Weights of a small mixture-of-experts language model, trained from scratch on English Wikipedia: 64 squared ReGLU neurons an expert, a variant of Adam for the experts.
Below are experts of layer 2 (counted from 0) of a mixture-of-experts language model. Rows are named router (the router's row for the expert), gate (a neuron's input weights, with its number), up (a neuron's input weights, with its number) and show model dimensions 0-223. Each number is 128 + 24 x the weight over its row's rms, rounded and kept within 0 to 255. Numbers have three digits each.
After each expert's rows: "mostly gets" lists some tokens that are sent to it at least half of the time. This comes from a sample of Wikipedia text that the model never trained on.

# expert 7
router:147110150195132114143146144171169112142113111131094130156153130082133089070157132069136144115083113123099095127177149133144116133112118111166105134135168168150104168121143101099150104076097144117142117161131111125123123125115149178139127144115136071124125140085106126131138120078135122142100110121115125156141127074140132158131108119103127156094126131120110163126125109091131123166134109136134088108156135141115199107131126122096111094134136129149155137112115156142144109097117123147110159141117121139113177115135135133110119099153097127115107124124082101105118140128135108116136149090183140133098141117144132127101121174101113160081091123165131166160142111100139111087154
gate0:152141129124102107163158109121142147121078167100105117124100115112120157146168143135159094112123110122095211097117169134161140138108095126141123087164110163106118098135108121156118140142190131145128104096150110131133141117138132157154154125139149115081132077136132156109132147120091178143166104131122130128117152132096147131187112152130121163121164128140122102135097145164149144116118126091155102107164120163142074105087129119203130108166167137146116102146124132202121162133104150122159103087123130131153100111111117153123110109166120114127159125152116118130093137119126097135122112125110115144085114132120145165114098108136137081117118146158128124129150127123111150118111
up0:148137125126111116159165110125129145107077172110091109122091116112096157144166137129159100114136126141097211101132173155155139115109090115136134092148116163109126096139125125176124118132188137135126115096153123142113133113137131147167157131134140123082125081135138155099134150109099176148155117132125124138115139124103137138188105157136126167138158131138118099131094163144129143116112143072157100121152126172149086102096126122196129104167150132147118093143133135199114148139107144124169095076121121116156110115119117128106103114155127115131154103145125123136112138109117088114130110122096125150092119141101163165118107094129140075120117146156127131130150129119123145118118
mostly gets: " M", " W", " N", " H", " B", " S"

# expert 8
router:181090146239157113133088191126123144144148117131095079141100119157101145129150104146085144134127150143131128145143117130122161159111128123121130095123108118129109146126182156115121147111126156098142143119115143142142168119138093139118120149160117127100120084113133147096113136107125152129128114152124114162156151117160161097138101109162135130125108105103133130125146152124142087152152133102135119104153152129142149177092120127118149118105145124116104104149160148128138086133144188175175106138129126166138167054131089121152121098137150125148110128124132104121134136159132154168151135105101165119117138170118155141109126147120106121117098103086114161161114101139123093108135
gate0:129185130105105101137110115143126113136084179108094145094101123098159150161134154127112129159115138124109127125123110136154156127120148123143135090126112162168138136131133158158131141172142128146209096134138087147115126099122138102182112143146136146089127130129092126127147134140172107161172076121107121092076126149127125176110131124151134109121107112148145151105137066128137157133126125144105151123121089107153113139136099144131103152175116138196169161130115107112098111169125152106138151097154119109102109137141121144175140114101177139096137113159137116171138130130103145181130119142132110126100133127145152129141161164105130125169120159115165103104157142164114136098123
up0:128078128155149161116148135110148138118175078138152106155160155165100106080125109140159121105140104126138133130139151117102103131142098135119129152121147095082118130121126092096134104085115122115054160132109168113141116155125112154065150100107127101158113130126152135124112122111094148089075173140144149161164132099140124077156121130111130151137153141115096117163124183116111111123122121112138101132134159142104147120139145115131158113083143107074096107136132147127148131095133108139105113154102143147141149129113128107072120147150081117161110149090103145079118127134155104079126137104121147120151120130112090121126097108136114136083144097140091142153098109089135110159142
mostly gets: "0", "5", "7", "4", "10", "13"

# expert 16
router:149133087104180125107139123134168148148170178140135114120143162140131159136158110129145136118180113135163125145120135118119157147119123122146112156081100127201143127121122134164067150209145150120125067159134128135143126140115118132137122141124143119187114138161093129126079134158108171166154134153119107084091106079122161104152119085142170086115131144143132107124122101149125170156098110121136121091184093099120129100132133128125110130108098169107139130104161119118126104117172125119137138127129121183107104119118101128115146104099128138112126141129138141097111141165121125143127114126137120168112141137122136095116115157111084103083109114087138095138120102133132127121127
gate0:118114155090109111127125161144106109093124139141134194139131133121144179124117103124186146123098150144100119113131158144110148098084137153158160130154134085137119123124101163113126091156146142129184123162161125137101098139162119131140108130160154112137143097141121131140148144132129079123188106115096158106080101146134157144145112116170119136130170158121141105145162115141110099178141133048171128096151135102182160139117119155137120133169114094146101149110118123114117108102116126106142105137119087141134102140084143150104152099134139126125101094091156135121107132128102136183142129115139130149139161144100159163121119175137117129120126092128172096100122141159129135142115
up0:132106138103127131149136136093102139082104121172097176143113106111148132122133106143154153120100164107102134109145085136114152093115101131152125115176121098134112120055121150140136104158157142111176120156120109097120134123136134123131125112138125122160127121111135146130098130108164094143164120098091141120066128122149161112128116110164141173148144153135155111106167172152115099158173123103159124110170142103146150158104144139138100115199130087109125149126125129138138104105117147123155076111152106155123121139095105096110137108125141139145097123123170121124106142147118162165168115106113140191162122121116182183098138174116105136134122116158147124119108169136127096130107
mostly gets: " U", " United", " re", " r", " pro", " University"

# expert 20
router:146133086113203112117106089142196149134143185119086106109157193137110119177130112103117136095119106077134126135164150160098157148107140127116128117097140123160107099109080150126117119181160134148136108150160120136167119077110137121105131118116148135139124154167108161132088103144143145133130158126160151136059143150115111097147129125119141107091092095125114134130109095153127133116126143131121075106142125088113130103154145148144118145125136122161160115107137112120113121105159139137127147135159120186145146105124129172148117130133123146163127149126163155161121104148128097148133127152166139157105133130139109110104133100101127133106079138113180094130131101107141103112143
gate0:113150140109104107118089115143119138165171167082139130113106139151145121143149090128130115166096132103107121141123149077112158124135112173129128157111137104127155126139117123148140185188144150160098092124141140133115117138174093147092130157175178106118158107142127138124141129157087176126118157129131154152112091147162149145142104140138114102122099129126137198111150143108176121138124126127151085154146125105127141167165145104106159110131081122156144116120153109117143158135147130133163126114078108152155094110104159108132117116120119119109147159142092123152101102085179113110101105136105085091082107098107157113142158125081119095123132142116135135142147096133140126106112
up0:137119110110110126140146132096096129081105139164126146158148119133102120115142138135161114112136083122136163126112124177136097127068122109121147097115111148123137127124156156134131124120123126095178104091121143112121112095124148118128124090090125124154092174132134101155115147126140099131121095097155129134156086084100088119130171134126137170106161133147130105115095132153133130122128170130152155116090131139086100104081093135137108166114141080125094131134158125160126117109143126109133122160152138108105125116188107164124161165109130084104090130108159134090144120123097135134159196099118178155136153161163096094091159115131113116107133096089113133111140176109136142126165
mostly gets: " an", " f", " v", " ch", " part", " con"

# expert 4
router:134078078151135102104124128155168123142167141103120121150117170082139140121110129111143148148109120113106124171120152103138174136129114130101124139109129108140123103106113168159135121070133171153125108097138151112145165142103158172127133149111122095146141150096161121106123102093129106132165117126121100100095083088110145129165109141138137099170137104118126136129126129150121112105132152141132153102149075096066153154135101137143137143104116108154121135107172112167159103161111129128167142110138132107119133125145114160122121099115135173135134098117163120126143170134111105120167080154171131124161096142171095109060120145063127129104103135150108100137129159143143105138151
gate0:129124169146136161142147163141164142112152089067104109128141146141094088113140173115137135137154145121090102126132135139129120177132137146119116134092134143092103150156154106149108155129093093096107097118154075186109141142097143136119143147124139157128136149185151120087117174115084111106133151129150169140145105129098155159138113121153133181137142171122162144132136095085134116114177134085143117138123103127116112123151109108168109135160130111114134123154107155100146121097087165122156138167089082118133135136138151114159113111128091157125110167137126130157137153131116160126162114125145154130142142136150152166114132133109136154099200152098129111154174105155130127116117
up0:137132177147140160134140154139184146121140076073113108136142134140089094116143158122135130128161143126093096122141136151133118165146133132108125129090115151089111146155159108154112138129089100081127101113141060187122131150097159151120143133126134150124135153188151128103107163124094112104126152136137166138142117123118171160140119123142151170147141173131165138124133088096134113120176125070142108139136112119116121124148110115173104124173123127112141113164098159096140103103082151126161137162091085130137144134122150098151106101117088166119106156147120128158134150138112152131167127143138154129149136122152130148102125136123130143094188158115133121142186110153134128121128
mostly gets: " |\n", "\n", ")\n", "===", " P", ".\n"

# expert 13
router:155109125149103150159184153159137159154168124113148135130106164096127134140120133134165119113119115102088158112137161079140128134136114114090134079103151155131118135078117121087138155102144121106111096102154141117088158133120138111156122182091130119123162164136129138133094139110138121180109081108129095126113172131082123125137108135140156170135108094147091150143151143086124098105181085088138134111164112129106136139141092114096133118145145132155108093152150136155146112142123134149153128124156096177136145112146129116117146074133098136125125122085127125130152130132165125095098119127115117163113141172148110143064078126141152121097117097093126113095149109125153100109140
gate1:115135153170120168176161100162112179111163161136116114111117119064105094107110137117145131073115111132089158174162095163066105132142112129146144137135154128121136072100105099128184142111102109107141144108093137127134173080120106180129122174175134128113123147137131125156094158114157120164131113092142136137107154138102115151121088167144116149123100085141089137129144172106106129101105118122144143140143116132126114186140136151124106128120096136112113109111095101109144165116101136132124153164124164155158128113132116093149100100089118118147134099100163148105111105149143095096114137095116125148113130146163144145101125118121136133113124110119119098118147121130109139142169
up1:120124077103141135130096160096138087114141087108151141159123146215149159135123112151153131186147113144172110115128150135136139144165123146101074123129124155122079123147125123122057115138115118113115134132136111127110077160146103111104161099107116134126152152151140130076176118092122130095120143154121107123151131108157174072147169095108095118115142169128142143123068088133173137126143127124117116147141098108145132109127091090149118124136134096138122129148117121128135070112135111136143115131122091118121123145127119151144169104163121135098120161159111148112160138099082150157114135109117151147151106097121146128143126129127083130118132150144148146152155108116114084088119
mostly gets: ").", "(", "(s", "_{", "\\", " ["

# expert 9
router:196118102194148138109155179141185144166092111115133120164126124136092156127131125139098134103135130108132135135139082105151149134149078097102150069108101148089118137119147159150114144135116146113108119139074191128114137149126100129137124130106134132129143094121154129117126105123124151130127116142138100142133097101153137108128101095146195138100123107131137104153121142154126085127134108124119104112179155103093177141135130117125114122112137147107124103167143167138116073132150132121172132152143131128142175090138124088137121120159141150128094089146126125128094176148178135113133176129140150120146109155147144152091101149135144127112159139125103160163127146129174100131116
gate0:153136158131142159113148117150116145150070143114143161142143104145149067146132145111145067106184104122152120143087107133123099135181146136156132137116125114139110149154157104137123133166120129148176102127080087125111151155078121153125168139109099144185136141119109118147129104160187148107123107140145136117119133076125134129103096125101171136112137146131152098138111113138136136126112150145131103102128144136123147141118135124130136080136147149140119131131120144144089107148147088089127134156137096136082117123130117122093140163123126094167113082177099170144118094142175073128173126173090106108144112099103120131141127092100106129102168099140112130129111145122164152128110
up0:153142161138142166114146123147118138151079144119139158144138101151150074142135150113156065111194108125150126155081106143119099139177153132154132144115121114138118144157152091138128128160123132140165100124084087123113155154078118147128161142104102152183136134120117117143131108148190145105128105142143144117117128070120140126092099132099163139110136152128149097138114112140138120129118152134129107111127147136121151132113134129124137081139146150146118136132115147144090098153149086100127133160123097134085119128134114116096136167123131098166105081171093164145124092143172073126174126179091100109145112102107124136142128092099102129103164094137110130130118139119167153138111
mostly gets: " January", " May", " March", " October", " November", " April"

# expert 12
router:153091127181108130093122137139112134167126143149124118158120157138096142179137124064119133115114138090136153157197132109116154135104122097098105101087104136183143118117135188157128130098150145103098151105119136129141138115126092112138154147138115151151155120171140128116087164131142151140119137140122107137111145114122132116147097097118150117093063121104096095093145145130128075133104134115151100091180132146124133122116121150131138161138152118139126103140114167095155126159159169145147128105150124171159148091135108136124085110140126156100130138109162138133114125163142138113112097120092128153109173151105121130091114097098095148116113136091112107081121086116105108126173
gate0:130105135137115108166127110126113173139165138061126124127084096122141105147108115109134107139121174115126143140123135107115137113170156114132144148123169154135152098112129084122158112102117133161109133125148100190159108118067113111112153166090156156139107131134113163165131123108129119100098131125141160140150158120170137136130116125102116152110156105124121139113140108098106092133130104102143092137103137138134157109098108145118136083096113106087141131114081146104123068130090159163127077097098098143149138107153119129119118092155141111148101113100107136084142124113122078131147123130114043086132157094169136122185136120135112124101117133134136118118125116111139142148176
up0:124148125131141165104159160125137082095096113172125137116157177131103149104145137146119141125140084144123078118146136152138105156098094144132111112138087113139103130128108166134093127138142112102149124130102144088087142140178143133129111112180105110118159141105149105101120141138157128153145128126120119116110121102090115104128113122156145105148122178112140102143107136154140159125128164169098183116155128115129103149142154096137122177168136136171114117124162110128150180137163092109123158154133145115104108154092132156137137161102122141117160157163158115169080134141129185121110148130138205170140114143089127147080118141110153145129136118111106148140134123140119106096077
mostly gets: " ", " (", "200", "197", "201", "196"

# expert 15
router:155127113172124108084111121138165150159104132098167103176117166136167122111143102119137120134130123122125129117109112079157209126126097127120080120125125119110092155092127105088067140133138148115128108103115157141103176121163141137118131184108167153100146154142133146118106086105128125158110110140150103153115143126093116172136101120117141138159109132158146141118116155108105088119113100144096125120145129146157121095146094081112077097194138116150129126147118134129134129103119130079123110124118128122110140095130191152167158121153104137149118141096137147123111128139161109104117135134160119108085098146110120150085119159149146126136092114121103116092150137104169139102140
gate0:173153106126139120150151130115143128119127119092101174118128113145153088129126126136147160132161111102123099149121141111135142151145138123110103095074149153140124164082108166145156127135131114142132089145097159133110125157119098147092141137109125153123104142147156127092085118156078134113147095152127086112178147096111145094121125104117146145145133144143142133118149100125187136147136136163162120088159132074149139189121120110132153175149148125068139159120136148089147155111133190168124133135131146122163149104151073155126127098098119114130130150165131094139105143129123115146128115138105160158158176093151157096110127096095154106124122144115113127115147166151123087090131
up0:111107146152149122107143134146133137126136160151146075125123147104089154112112132125111080109093157142115146118124091146118102122088108111121154136160085115127145106182161105130109116114121141105100146122161085118157105114120139129138125109147121111163120129107092142172165138109183128145114170113124162160092112165170113153152102160139099123111140109098109134118117148140096099096148117091076110137094127171095147086134154152092132103128117128181112082108128124159104099146155087107134125127137103136088122150094149082147142141149141138088129093096110136100151128146159138125128151142155088094095081147109118149108105150158085139110151135144132128159113112114131172155101
mostly gets: " was", " it", " he", " an", " It", " also"